config.toml
num_hidden_layers = 9
hidden_size = 160
n_experts = 16
experts_per_token = 1
d_expert = 96
d_shared_expert = 128
hidden_act = "swiglu"
moe_layers = [0, 1, 2, 3, 4, 5, 6, 7, 8]
router_score = "sigmoid"
normalize_top_k = false
routed_scale = 2.0
balance_loss = 0.00138
balance_bias = true
init_std_router = 0.0115
lr_router = 0.000552
num_attention_heads = 2
num_key_value_heads = 2
head_dim = 64
vocab_size = 2496
norm = "rmsnorm"
norm_place = "pre"
norm_eps = 1e-05
positions = "rope"
rope_theta = 10000.0
rope_fraction = 1.0
qk_norm = false
attn_scale = 0.125
tie_word_embeddings = false
parallel_block = false
init = "uniform"
init_std_qkv = 0.0273
init_std_o = 0.0
init_std_up = 0.0273
init_std_down = 0.0
optimizer = "soap_variant"
learning_rate = 0.00492
beta1 = 0.95
beta2 = 0.99
weight_decay = 0.073
lr_head = 0.00843
warmup_steps = 200
schedule = "wsd"
decay_fraction = 0.717
decay_shape = "linear"
final_lr_fraction = 0.0
batch_tokens = 65536
max_seq_len = 512
doc_mask = true
train_tokens = 288100000
max_steps = 4397
dataset = "wikipedia_en"
Below are experts of layer 3 (counted from 0) of a mixture-of-experts language model. Rows are named router (the router's row for the expert), gate (a neuron's input weights, with its number), up (a neuron's input weights, with its number), down (a neuron's output weights, with its number) and show model dimensions 80-119. Each number is 128 + 24 x the weight over its row's rms, rounded and kept within 0 to 255. Numbers have three digits each.
After each expert's rows: "gets" lists some tokens that make up at least twice as much of what it gets as of all text. This comes from a sample of Wikipedia text that the model never trained on. Tokens count by the router's weight.

# expert 5
router:125127066174101115109153136114113116089153143115130109129171154135121139159113129102122123098122133144172109181143131120
gate4:131141109162132125139122135149088144098132097148090123136107113144134142148097131124186140145150107118128139129174150110
up4:124151166149155124106135162150119108148122155115079116151139183160124113182152137096103145139131184117148093090121121110
down4:112130117115188096135120128102104140151109126143145065150074124095117128097128130090137112124117093155118120152111116096
gate5:129091131129106105099143156084135107150124091146093150138092096117123170108138139141139096137094126107157131113135146100
up5:133128144097099099160114106203125137132128137111119142151136096115109125127113130103142162111180092141124145134100165137
down5:127113146112119136131143145164087152165132106138137130106186142105138122108157112103138092127131092052118133155160128104
gate6:135116124142134130119130142124139104098102107130167136156137121096103127157127082145099163100151152101127089189099106146
up6:132129120117107133128140077101079150140136145125120116161116131166144094137105189144160151141114095157090153140117096113
down6:129121148100136136131114105145103165169141088069181170160102116113143156138130088120189129132169123133133083134125157099
gate7:108112161140138156127087137082092134104117153118104141119072144128135131162088160112124100134125102133138143093120110093
up7:142179152129161131125141082139142109163118102117043119117104149106127142097115074109102145130073132102140137099152136122
down7:119105194156165130128141136138118105078124103116130119142123128130082133093134110111102077134114125105140162100139097104
gate8:149118125138109155101124127116114130112047123146111152120137165094103125143156160119120114065089133123136089148175126118
up8:135126073126153113091156122144133118132134144116150129125124110164159077115139149106146091132118128111116119167120110118
down8:129155111115124127123105120132127122153112134115130123107125154162129107128128087138116123133171159133114147102112084116
gate9:121101117102130136110119144102118127157118107078132117152128154106154113110110157088133116100149082143131144149096142145
up9:103094127113077150145143153099139116139085128147102127123122140150141148129151124100106105126164113148102097186115136163
down9:143126136135140161128088142125115152085092162145145119103175113105099154185134094115135153152141128093149164101097160106
gate10:119117125143079135112125131097086089140118119129178106155161146112100114104086112110097140102131113144154109142157072182
up10:137151086109047143196150126124079142159095087144122137127124139110104106108134157096149149123177126159127101118114135151
down10:097112161149134147143160100122162094132141150145084150144118122107192127141107161152091109120148148158112111121090138093
gets: ":", "-", " in", " m", "S", " of"

# expert 4
router:099129125083121137076100146098150100118155137127140127116174186138135124122127113129139120118150114071161129125133120137
gate4:117139149139103151113140125129098116102119129147151087146089148142128096073156110112173115135133171102094151118095102128
up4:169153108094141139126146165110127131127118159125116141150149119100097115102136165152099132162167114136139104118131125084
down4:121132130146117133130103142116133079121101136088131162133136121127130140138123114130112136137147091124185131128102134140
gate5:130139132090157128147159148135142126167118146129161141064112127128115114133163116171145122120141105111143067101109176150
up5:137127112135148109107106110106121145126116122139133174185119138157126129121118138109124140118100131104094163150157128118
down5:106067149124127120131102107135123168165112156084154125156091138095122144137133137098146133092136116136114084101130151123
gate6:095137118170117130142098142142126112115127112128106141135156139149158132119112136112117155086106124076137153126126194142
up6:128116077151162116076137114145081127172154153065156089121162112139111131129141119117140122131119122166096158122157108093
down6:115139143159120166152155142134112117132195114141160133170116115158134128143087126119151153085134176096139157121161139149
gate7:126148098119109103113130149122148084113141093142147076150108105131131119158151144108121168161094146127116100108117153152
up7:105109107119166132160124135154080126093182157140131115113147161125085129172133185082144142119134142163164127139154125104
down7:106178092106090163076147097136145106135136107153128112183157089126161120101156148147115134122143145140129084105149145145
gate8:097140114109112131127116116101149124102078128144176167151113088129069154110115119136142080132153125088135131111133120116
up8:131130123160125085119116158101099047156148134129084148134129118147105089127097090098127119125150118120179180120123125158
down8:127146154151129106080119113159108140170142169087131109151086167109156132145107124121132150108106119105131131148150112116
gate9:118148114134111142109118074119157118140094117065144119092117150134157184139094089122129152173152127124208136132170079104
up9:141127130132155131135161183106130070093154157095129112143154133139139125142137115142116121122072127161135137178128136138
down9:144096112102078117120134094108144082141152096054144110131123115120096129143121108105152160107110086126118086174160119146
gate10:143133096112128145145123123105154136125158129156116136152150171148091144103100107077148146128135178117151149109157099170
up10:107136148151148155148131144151115142084106106117144127119120139135132141109154127130163145133097102164147106117064115161
down10:157097103141164176167154074145129081104147128145108116147131133129124139118121117139086117119118107162170116163161127147
gets: "s", "es", "ers", "is", "as", "os"

# expert 10
router:121073122138170156098113131135124116148157149143120111109146115105123121106046147105150136126142097148110119157114101171
gate4:146106152141112126155131133133172134160122114117170099110138090113125150070133120134159130107170143113128093131149171151
up4:145138145139127124140103178150135162139104114153131102127137125112088116101147132082113112131120094132112123148141139155
down4:112109099162115083132132123111111153092144115109138184143137069136114147159114125154143111117129084144090119107105108136
gate5:165132124164123121121118109082137105130107124098102141156140150129166102118098158136145140103116095099071140116153143127
up5:134185105116182144164143120127131132114152123176141166160140137138140094141182159162101103144123143118131127109161116136
down5:149109126118088117146118154125125195129133102127147122144130128105120102114116163158071145100076134107179135094109143128
gate6:145139172161128150125134117156114143141147150182143125138160127119139192135103126120125108135109108183151138165102124112
up6:124119105097143083097157120154139153097067126111108138123093120148102096099142173152142151132175131103168129125130102132
down6:104102158151140137121106138158112129147125138159152106146149100104138123140091147121153125164110106143125114134063092112
gate7:159121128110126153113195136148111146158114151130124123126143099135142110108149123125127147130133128119149139129081131150
up7:135126133086148119120144150134136085140164172111121134111168083119137115095132153110106146107124111130127126108126151148
down7:109116112121141078164121131117112135116101125105098123122141106104142151100126105114131168158103122158140128078078102131
gate8:127123093116129144158113112150108117126126137138132139097137111133164094106114134132118137187085143080120099148097080131
up8:165120140114101132122113108126151125138144140125163132095097099101111138135118134108119143135135108105127087126143133158
down8:146138168134117068106150119085150094137181123144162184162125155127132169126137167122125135106134113139149151153127124092
gate9:165090182166198173156158121119128089111153141171104099148139122104128148150131153099156173160147148106155100093116081117
up9:176180169113145136130149148148131154130171143125095172097127117115093108122124170122110102177143110115129124120113128117
down9:134128113130093131159098158112097139148106159145082127112095117151136104178146133136140125124163137134109147166115183121
gate10:153128097120172127115115127105139112100111120113148166141134136119120123159143154102111130125121125134124163111120142111
up10:105134074128109173096106109105160116135122127170131094128129103115118117106145109115143075130131075108126129163166112113
down10:146135160085144118105135118113170155128108152082157136120101115106115151122157079137095078156084154131165129118142116149
gets: "\n", " |\n", ".\n\n", " was", "\n\n", " is"

# expert 3
router:127126144085100150073136142143167130123139106126127126177128127107137154095125131134129130092132136133123111170123074114
gate4:109174098099053143124132152149124159133110087114098105138095100148126149107112109131158143121160148149133174098121124111
up4:122169118156119161134151122170126099127130124111136089142150109095136104103125113161143157128103112103122144112145155137
down4:134143141123083082136165111113128165137097181135134136149088120108103176164135078119120174134105144109104153095139128129
gate5:151117123118135101121119137102118130099120179150118136114117132096102157131100135105123115109167131186128087123101104114
up5:109127135121114118148150136144151126119124138107120098112169116125094117158123113151097141116130107059116076109115162099
down5:118106136127126116159062097117097133118089160154127129129122151128155090132101132125109165112128177165190100118139137098
gate6:117118105075124167111121145115169114103167140113093153158118132126129129124161120119159163133118126156157161164124087149
up6:143153133141085150135122167144140138158113113129083134116126133145122158158125143132149142125136166125171187143157148160
down6:118144119141104115125151105091101150086129148157099141108108154103116130142129143101109123154099172112117143157111159114
gate7:082176112160124128064112124118139113096130146124125088120158107128193105094146183137169119105130102093122145120088100130
up7:135117144121112129113105111108094100142099153113113114144126135148150172112095112156132175117166135094132107139092129143
down7:125114136112126132148137094140093029119162108145112119151181132130113116103178129103131124146155133117169151128117131121
gate8:153139163142125162135102118103104167131101174101123127112116173123133131079140159124174119116157083154112114129128112148
up8:137072132120121151157090129121149119134085157151177155145134115132130172110111145144116114127109130124116146128096137149
down8:107138114077137130137112128130186077100135118171129119156102131108162175117126135129060112128121124125138120074110148119
gate9:132128145124100115112088179137193144177145110139141160115129143108155140126136144176153137124077142164094134114158134147
up9:161170124133174135134108167168119112149153113142133153129075151099100117108136161134126129128132124141158141147112140121
down9:130156123143122122156130090113077131114127054141099124113102101146137149102151143133156114126123130165105154151158130103
gate10:146181172180117128160108112139127114155110098126115135144115126132106107123067162125103149103111117116087102149138140106
up10:147107079104097146153128087114147163154123139105110117120131107110186110140132140120121114115118102180141146109098111159
down10:138174121140110129151142147157138127166111126110119167130097149125118108142126153128132153106124080109153102115096162139
gets: "en", "ad", "n", "in", "d", "or"

# expert 1
router:058103119115144159128099121141124115133143138133145095151124173145122153105111137080149140124090151152158104126141138172
gate4:113098118140125076115089151128073153099145131109102116150160161163136150147163099156086118113081132130124120143153123133
up4:166120122122099138130143094144110097120108109096116116207126098087129117150135127092160177138119120145102160114095164155
down4:147115115131128124118116119092153093113145110108159125125149166114145130128094145097151131132106133130134083111102135101
gate5:087112115147087127124110150107107162187132122120137132128125125121129130134130124136070142085096150133166131148207138163
up5:174098126154135150164191193139129159121141129148120161136110118124104123157131121118151105141202103133131114141115105098
down5:130123142107167140115146108092125105119130118089115107122133048182150160121095121145112127150043102111105152141126129123
gate6:117081149120155146147122114123105116085136104129115091163113104097146061119163102148177108099119151136101165112159157161
up6:116130106111140144127126112117125089119139106101141143094105163134124101149129108136129103153148160157078124097113094100
down6:150105071097146134143176132106107148108114138145138066085164149133129149096115151149116118114137136142155142141089113143
gate7:140102089136124128065156105121128121137137150088137122153121140149170124167140110097105123070108139111131130110170151149
up7:151096085150123109090150126122145093142134160154136145159126127146154142164151116090135137084114115159119156153169131134
down7:101156156146143136183167134103148126136079093148114124086175087129090136125131105151168179150137119149124104090134141133
gate8:154129117090143125153151148164165100164115099134134109124143111180157113152099143141181137180106156125152096098137099166
up8:147095106119087131132135167167108144119133129165124128082126144096096152157122083116088121131108135157076115120143118119
down8:136124098119106140127146120150118112087144109124114096141148143204134115134087143093125121095135129134166148134141113118
gate9:095138145135118160121130116125077139138145166119110110129115121145098136138115088136152137152145129125185143129131150155
up9:126128111147090125108137129151178128149091121144108103079146169076132125156062091092172094152099106107118145156117095152
down9:157108127100113112152135124151124117140142136140159161091132165136137144151148142135106151114128122117105079142051170177
gate10:128099161122151165085121146126109132152148137142112083139103111159110185111164096122120104137083131108146137123125141147
up10:143174148097152113099148088140133157132156121090176116114139111088168099093156122118110153098112123104116107125161168132
down10:118099123117132114170119108169133084138130112157137113155137109123101149102104191162100140182115123153096190161149153113
gets: "0", "9", "A", "5", "8", "7"

# expert 12
router:129116127143118167124094112179078085068203134060097115143127122121164137102122128117171092133120126162130140155125090154
gate4:137159117116164215110123155111156167090160165099162163129146100138125116138149097124171150139130160138144187155116087138
up4:155148136188102138162170147148159129159162145101121149119105141126128147138135123084144174158144125102144105123094173091
down4:116126095131107129144128133162151168139146128118145116126088139112137163141142155145141103121078154129134099130095153078
gate5:138121140126113139118124156120104092110193184103113096094115135119122135138107162108107169105138091146107111157127138123
up5:135145148147150121086148122151093118104072123141145133165144103082092131135161102126113135088107182102159160130117145119
down5:122109108138188118080081132143143169138124119143176161125151139122180152119114150099119163063132132128128159118106098159
gate6:068130114121171132119125119127138123113141133156081153130111091103092104158111130139141126144140113144153155135129118128
up6:086128153136116120100135132138136158141126107134116122122154151078135133118095143117135167119103175070133110164124160126
down6:151125146145123141119125138176125103143083168185146089107120070140144110135143154075111138120088105098118128126125127125
gate7:118104130155161152097142147090123154123098124129105134164125145124175129146163131110125156082149116156127131118101141127
up7:084141147114118101145102118133083132122136126121136133154137127112124128117111125130124116132140134158128130134132119130
down7:123141138131144139147139112119156138146097161147141149142139104153136134095079148139137142100166104129087120121132156126
gate8:142090141123152145148093115162129094105070123112119089149090106136075152129180133137136123128130142188156100155126156133
up8:090145137158094134077132118101114149119119092110139136138158155159130123111139129110117156136091146118117129114131118115
down8:146139114126122115108088112146111095109134147124125134111130141111180133177116149107122128098105132087130113122105126112
gate9:122117099124162135118073095171119128131158145091138129099152115152139131139121131167148141148110128130111114130129128128
up9:158135117140147157123104126129149134135141160127106118159140110147148105121092082112132162137121182116131124141077114109
down9:098139146138076117134117065090144162100093141150150094151158104095119141119134109134087105132125123150111086114129123166
gate10:133145117106103122096118112127103120125112123156077104090077122119124082144101149151157105132110175137143121109125159146
up10:132137180167136112092148145151113134122165112127113172153150120174143123132086114080119148119122129114151157145093123141
down10:116074113103180113084132150126155092144119135149104133136156120123131139118115137115169164118068128128111184154114150091
gets: " the", " a", " The", "'s", " an", " his"

# expert 0
router:122072135112127160118117130123134125137107165112111143157168120118132136094119134114189124109160096126131110122128105112
gate4:100095153175151148153110132140133101127129101170097131140122091130156134154157095121116151130119150102124115139122132153
up4:097147138155116108133130128125095141144118118148119120102102148104120150150160097149110123121151124144119097129157138112
down4:096139134101122154102136124108160125133130150111150114107144123118126152125148121133147118148107114140138115133157096170
gate5:150121106106118138120113143175177154132090115120093091105126142144176123083102117124163096116118154156118168167099132148
up5:122150112105107126074143146112143145149118172154109105138111165154127124098116127130092182118119117105126148116109111120
down5:086079137103117109155122149108099131121135108170135148127120163121107102154139152151128147156132052157122136094129081144
gate6:124138144135126131121145139109125094116127131106126148145148114091077056153090154143173133124117131148160109052153135100
up6:093109126121128159116152162131109141091116150124102120135129156145087145114160149133114089127116114128115123130100089137
down6:134137136150124105126155126155170153086151073109098127102133105097126148175132123123107138144129165136136147166132087113
gate7:162154140088153143123167134165164151132142114164135111159114146118098069122085124114139098145143110127122121150120078090
up7:117109129146149123164145151131138118089138141143131139150157123112182105112073166111145135160128134101117114117083123084
down7:144135132155139101115115111128106100107126094129107113099123149176093131154171150130110134102175118129175131157129146111
gate8:120110123096097092137073189139178099142126084123139175138091155130133136173077133139130119134124150147141110133077134097
up8:164151152188155150118134132133110105178138147164080097127154201120128135123146120147122135113084116111124137151158071172
down8:150160133127127165087131129129124142109104155141101153106097177138113163119170099135118116105141132115134132107144128157
gate9:128159131166147146103096136148118105135136139108133127121113150114124136066088124134116140121142106134115149103135081090
up9:132124096116133144114116124140179123126190086126154116124151143120122133154122074110133123153140129063105089113134153146
down9:137154149133114186149100131154123129124133094101125169138104139141098137134127146132140134109090094126113157110121086162
gate10:155104095096133116125160123136144157139068133179154105125114086067134125136132151133131076132111113136131114091114141149
up10:148114151127113099121181152120122120134139124156151145173098126119127095131124159113137176079115129147104122087129156114
down10:161147142114135115158104131131112125106083139130098143150169140109113115111128149107122113151172092112121149112128090145
gets: "ed", ".", ")", "ing", "ated", "\""

# expert 2
router:144127132138163149132163142126116108097170108102156090134181118139146138116125136114113160122133093139150084164139111151
gate4:085137101157096121126104107098149147158126114135138122151106129115127114126106174117085086132084151152171099139105123125
up4:126114129138120100113129168080112140135170099110151152178141091161149119104120140124121113123129132102151141180095129130
down4:163089139126124086155122114101138163135130129118115094135118128130110131110165141134141092135099147149104105126126142082
gate5:128148160168138120077089126140104129094123152106114104111080126117138113141097162180116125135150105139149169130049161123
up5:101140128129121146161171096129092137140137103109137128143110112168093137089165117112139148096095156131135137118149133102
down5:186128106149130119150132106152134132118132134065145133120079129135129143145131105115126088162136091117124174126114105102
gate6:126123138136119146121120083096139140153146189147106137124115146095139125180093146152090176143100112154106142114137149138
up6:137156114130146149104099126168120147133098153158098104161140100109143167121146177149121148194126148154137117123122134115
down6:118141117109145093122197093151118090118115135106123106179147110178114108136151121133114118151145148094141106147140131169
gate7:108136142117104126138132141170100105122125091153130119154175167102074154148149128135150132102116135129146133149127172134
up7:196106097093125130111131146105100113122158103104101103107105114089135169098093116118094165120098123115123154107119100085
down7:131159146161102137107131127118116110134134130118171127122103088147114183097077109124102114162155151144142120097117157144
gate8:112098156152110120109153111131130129089126143113170135100149138185127124119143111106099135135131097154095099162095130084
up8:169136117145120130114145132138130115103128148112130119146156134103149140113097143138128144083156137140087122076158143153
down8:118138133101112122125083125140142138119158083137113124146115129053110112096107125096183118134122154103116176137161121199
gate9:130078102119140096095164134152111137112102135141128124099128086104165201138135105129138147126137137174151100152150121122
up9:125186127130122120189098185076130111138149107164142098122111094168110110170120161147148134086120114088169136104116108129
down9:154129132130143177125155137115128108123123121148122109136123152117125124141107126101159135097115165150167094121129135143
gate10:134147121149150097124129124146147110153150160146167145143123120089140146096137088103128121145121145129136092136136127135
up10:085095140146108122133071144121107088163146160133119128143125119175110111163142104121142129125104081142137130121150166140
down10:172086157115145115150133115142134155096109135079131169140142141115116065162127125130139164115123132121180119118103156098
gets: " ", " (", "–", "/", " –", "-"

# expert 9
router:138099130095117152099132125122088098142145087106177134126128134137114129121136134117125117120096114165167123101131146135
gate4:146163101082171148171129113116113103117122121091138156146114113081135159081133193147157143103114142134129103162138083122
up4:148133087167108092196165148133177103090154113173156145094104137157130133176119098112121108134123123089144123118132159098
down4:106126114112099145175071159120089122097123124136157113068097162110161117135128119139085088128104115130104143139113148128
gate5:130162104131120128089119151137131131136119166129161080134170100131136143158177103101173149116187128169163114130155141133
up5:145180129108175125191129115157184124122137170142117144125126143114111140114102097112087108133147124083124120132102120131
down5:137119100072121128108145158118108147090124133109133141129125108124108130100128133149161122106180120109149158124189105143
gate6:111113123110128125134105112127145119117131142139120137186130128117163097169103134152113124121165127143121108134130146096
up6:129141134137090073146125176094145144124126116121132090136117206129154109135117101147099101123183122132168109125117111130
down6:144108155139120155139150160137133129151151139095122141132153141110102157119169118122095089132110153154150118097122150173
gate7:152144097105106120107115139125100135130142122085123113128104193131111101113123118089122111106120109161102134107127114145
up7:130173103126098105127109118126127127159171136137130150129144142095092139131131164194152140090152141119080115115127108186
down7:124154085122159152119130116113070091121117130134127132099122125127086154106159140129116159146107139107158097091123085106
gate8:152127163142124138112128127128097049139075146136179144122116123104166128139126150140108106128137138116152119115114121154
up8:147158174163095133123185150103116058128109101145142111131145160068133119080145139158098133132120137107093129106100123131
down8:120140125169100126112112155110101093125156145141133159141107153140099189125154103133135123155104156157106172096133116135
gate9:154106139146130112140123112073170098151141130130112160102131101124141152124092143109133116109089154099140131111150092160
up9:149132122148149146115104131122111126138153142124099146100139133191092130138144158120129121120088130106158085110115134104
down9:120157126178098112091115119112147195140106120095107126097093164134128133142123135108117199144139153146088127160137153093
gate10:158115140124085122125061149132092139111095130129149149159167129157114091130122125162148194150117114142143122134126112109
up10:141111114067095155128099160121091094116086130130133140145163119138101111136125144117088135152108158150100117078164110104
down10:140178118093125146138133128152102120112128104127133138086116154104087154139144137157141104149171136162129138147129129154
gets: " B", " S", " M", " L", " H", " C"

# expert 8
router:162113128125160200144106112161079122140126134098125102123105150137133125152127130114165122112100130119114081091191142167
gate4:157132131102128162103139129138113147125154146138136092135143177145128131100117142118150142103148084104166093148164106118
up4:130139132141133116091125116122080088130109118189128115137104106144169162114121157131137134156093127145103140144110135153
down4:111156150125110127135128107173139081174139148192122114157140115142160150107125149171088115160111107137064151089105125131
gate5:138166138183124131120175132143137110102118160144137099139088128114156107075121111110134136115137126081134119126093179094
up5:129125119173051105145126106115149129157150160132150133095118160127132131133153088143120144087111127144138160138073152089
down5:148146132183148154160189139122106172115128120136115115125100111127130129126115079124133047128148137085140156143158092132
gate6:114121137096127115134112140099124113128130122086079101116126156159102154147165109155131103158176137147128106143104126089
up6:150147168116073117103111133113110145149123114095137113151108124140142107108155164134108108115116165152096122099125178124
down6:131118117123071123137131103119145108086167135125128143115117132140150139099085156086120121125101152100180171125161133109
gate7:091105118160161119149107090117113151123125100098141117163124109105075114099104120114130133114103077146128123117148132150
up7:095173082158092135118133125119121067118144138156127151177101130167121108155113139086118138097150160072112167157098115098
down7:152145103144139134103114120100187111126124131129103110139156124106106160107097117136142137121106145142129130121132143111
gate8:124099115097125171145090154115110103136123112177177116138109152120126170135106123124138121101123140132143135124119131126
up8:141137128125134104130117130129127189121153135097076098091117158122139115138151124166091158105143128137123119098117153152
down8:145156096136123135099114140148085142142155087106155125143119130147134146152105152100114101125121140135145098145096146084
gate9:106108135120103157121141141101146144131140163132109119155143072163157122128137109137128124083134100142164130129179150131
up9:127167132146107156137131110149148144092147139122099098100131129162112128101122094162140136064114124097149107130187149115
down9:085134116164142094092130128120170122107123105155118167109142141153095111111109148115133135137101142148113082146124102092
gate10:116123140138119140084109117132083106108110107149175141112174088110110177141111131108132165149124133168178125094149089091
up10:152121136152114113138125140095143111132122112130124178132113158124070162162135139121181179157125140119109095116149124157
down10:142079087128129136136091108126094160130113132118105096150119144116134061158145163144131123123160165131139118123124129160
gets: "1", "2", "3", "4", "5", "6"

# expert 13
router:146108142139156139116127155155093098064143142133115144144164140132140155101097150159190143114091123144137117077119153121
gate4:125164138162180108083102127124129139133106068125119131125111112086157140116146131149123126092106146123120145130160109124
up4:123137122148161138065113146148148144148111062125109126125153116158107132080145093147128139122105125127134160116152119096
down4:180122118118132166140156131116147115135129163174090117110111154136125109131103137145114140199153120145193132106137118102
gate5:132115136155149124141120128089114121138119112097099156133123147142121109131115172159149145112145137123104135125144114141
up5:124135103075144105112143156136106143143181139146117141123100146129142070154102105148128144136131102117142109151114161093
down5:149156087161118128141105154105134135120065142124176077125159095129095192101091118139076104123107086135141119120124141151
gate6:122120134146113133067151128102105144164109119137132117111111112112148120151079142174150154097109122154151132126104154120
up6:138118150101152143176109107169141104111167161082111112165141124166151149141142132139105108131164145114138120103133138095
down6:115155161158115125145169140137132132136134152093131099126096146157146185124132118099151121076145123113159158107132085149
gate7:154121165087119127122174121113141118151103160094097117142121149134106127155112132143117121075095128114140112088066153152
up7:140123148105126129097138121116148121133110125119113130112101129110133110152126123139097105060149118139140112097101128139
down7:145121136161127071101123145139144153145148133101175166116156114125142114135157133134134141186103162158121149123148144089
gate8:115168124123116145155119129148146115111147126104151129121123124126073111144120183137156129125131136106086104129109148157
up8:096154163125120135158121111139132117135165159114103076180156088093119085140145118150150162152127113146089132147150148175
down8:127172110131130146105107118135148131100135118165135088133101145091163172117151107126142148106129150194088143114075124128
gate9:139109159167112119128141132140144134134121126159158126111164110121138129117072164136122136126121124154116144155122106117
up9:123153080086181150156099181104120091122143153074120117122137159103153143170131117082125132135136127141125135127115092147
down9:137105083082102124143137159137134138175085120194165114148152140114170116089124099135115123097141075130119135123137097131
gate10:143130098138095163143116199128155123142115143129074086139135129116087181110163119147139121120107153117158123101156115112
up10:171141085146122164118119147135143133107144129134163129093134139135146122134111154114158192155096112140128181113177121122
down10:135143099179138157135135149126124093132082159110131111129144086145110128124150110091124117065137097148142121093064149163
gets: " |", " and", ";", ",", " or", ":"

# expert 6
router:140149136073139161128130155105141129132141133125111141161183135089159147081134142138121119106131150117145108111114144153
gate4:104127185108150152105146132178116129104074155082121160126133111090138143115066127138119088103130175110133105132107136128
up4:081116099114118099106133141121113125129139115161090128127130074104107096113166106124139117119150104091148138122135134128
down4:153121134107164163121155135156116116167147125140118146111106178161131152130138140093129137106151107139110091134089133095
gate5:085149134142127121146144133071138144176111122106151148061123126104124135110131123134154148092108105124119086155112134185
up5:111133127113135121077144142120093108167120115120107110112112159068094131120135135136182138131149148147094148121143132147
down5:133137137120119143074111096113082152093137109152110122122121150160132135091168092114089155140107139165083142135147136104
gate6:117149112126098098116115083121125101134122176096148109150175125113146155139146105126156146136148139125092160148134108125
up6:177119104075110102056127124124118114097146116122094101112136104117139115157140146098110137114146109150100170109170150102
down6:120140148142129136128154113131147131146154174123123112125120153105097144117088115074151132083126106142111139142117131135
gate7:100130100125132135166138150107102114114094171107142173154149154138120124127141166136137145102146132086115059117106153150
up7:122131104140120106102122119120137065158154134120137112115148145127161068159140170165100098138091120101185146123115107130
down7:079146119093101136158132149109155142109132112086128177178146140124137185087072102174084144128168149099162103111179087118
gate8:129148175098114150111114114138116126117091103126084131147112148132120152140117160116117109133094178144156113131112135122
up8:127135120113152119126099116097106133149147152104131153123107135109126080093130180082157159105141123101118131110110127085
down8:131154161143097099160079149114127136153132087162136137159148131150130109139108122115101152086149100100105141158123173118
gate9:117182162105178105149119143178167137130131099119121130116153129134093143121106152169125095155155090131135095111184122082
up9:117163133103133129129098158155159149140123137153125151147159118140145085097110153162159150174104115137126091150097129109
down9:121143157164100135139107189124128120131126112094117155154108150154131075107086080094134126118155122122139128138155106114
gate10:115143145093084169121130119167079124150102133147122135159096117140145107132098168126154132148104147134155132110112114133
up10:128084105109166135159145127109129090141149161133137105114112128099163171124150101107146100137174097137103117135106084108
down10:149146113129126092100116137133104155096165129149109102087159099120103113084098129116079158151112107083182117131176110149
gets: "y", "ic", "at", "ot", "ian", "et"

# expert 11
router:117122068067101135121164160161121116086147107156145120171123147120129121072127154131129109127100106098196102134137105128
gate4:107136123109134115079116137149090132138139100138132124135154123088149135119099183128125137132076115105136121161130108135
up4:172129160129123154096141090143153122124115115104132157083137191130123146151157135141156133114145165137116133113094093095
down4:146106099143103136135162121120140082095121116134116098121117148130124151098105083131140103077134163153160113147125130152
gate5:115129171127133102156144137165135121123108130133138078117096131171104134078133159154096103117111123140158129122107104119
up5:096134103152089089136169127152120138111129080119127085138142122151109120089143162142115101167133127167169150120081112157
down5:154154102116162123102136122136154124122143122159103112106129115093126136145134112154115130126129140130099106109155122098
gate6:119097135116146125144106104113162129138124144122111132174108128139085145101144183112079069104161115104123153125142120135
up6:121076134093114148112128161131130132113135115108133137135125109153120119160134114170125147152092157078106113136136109109
down6:152123128124123128113104125169117115098145123125087161167163118145154142130130112136135132096139145117128084185135142143
gate7:145113108091115056118129148157128131087114092105105089118137106140142141149084143119142162143099104079171094122125093101
up7:121123108083134120121166137148129146114133097135114114129085172135137164093128086128152133121090104161122106125103097148
down7:129147108115126116130126131156121127113106126108178137090146096168106133127106126146100109115159127080121106089087084137
gate8:127118159145119136121137116169093137106089123092131124126114126148174139096104105124138102156125149140157116096098118167
up8:155117093143104117134140151106137146093140140096125143122091130126125118154154115109148137132076121131103140133137150101
down8:155117177175170141110131182179113105180160130110123116124168123151123108113144127085141180107132120136107117151101114141
gate9:141178139119155084162147153122123145120134083132149127168139131141061141149128144119125115124136126151141141114120134130
up9:110056132139129153125119116114161159140100130121122078121134166122161125076131107133136084101173129095156144163148100106
down9:120078095162171142177139080145090202146123114151119124113125130135160112128122146123124139149142099101142155153115121111
gate10:099108105123122111125089128154097127100152100111127114098105100164119117115096113145075113142088134116097169161123113104
up10:109155136103136151098161093145165105157132102112107122128172137089118108132122137151149117142088165177175139135097128145
down10:142135136163127145114147100127145122124130110069148109141077107131110103173121150130107131130139136127147085099133095195
gets: "l", "h", "am", "an", "el", "m"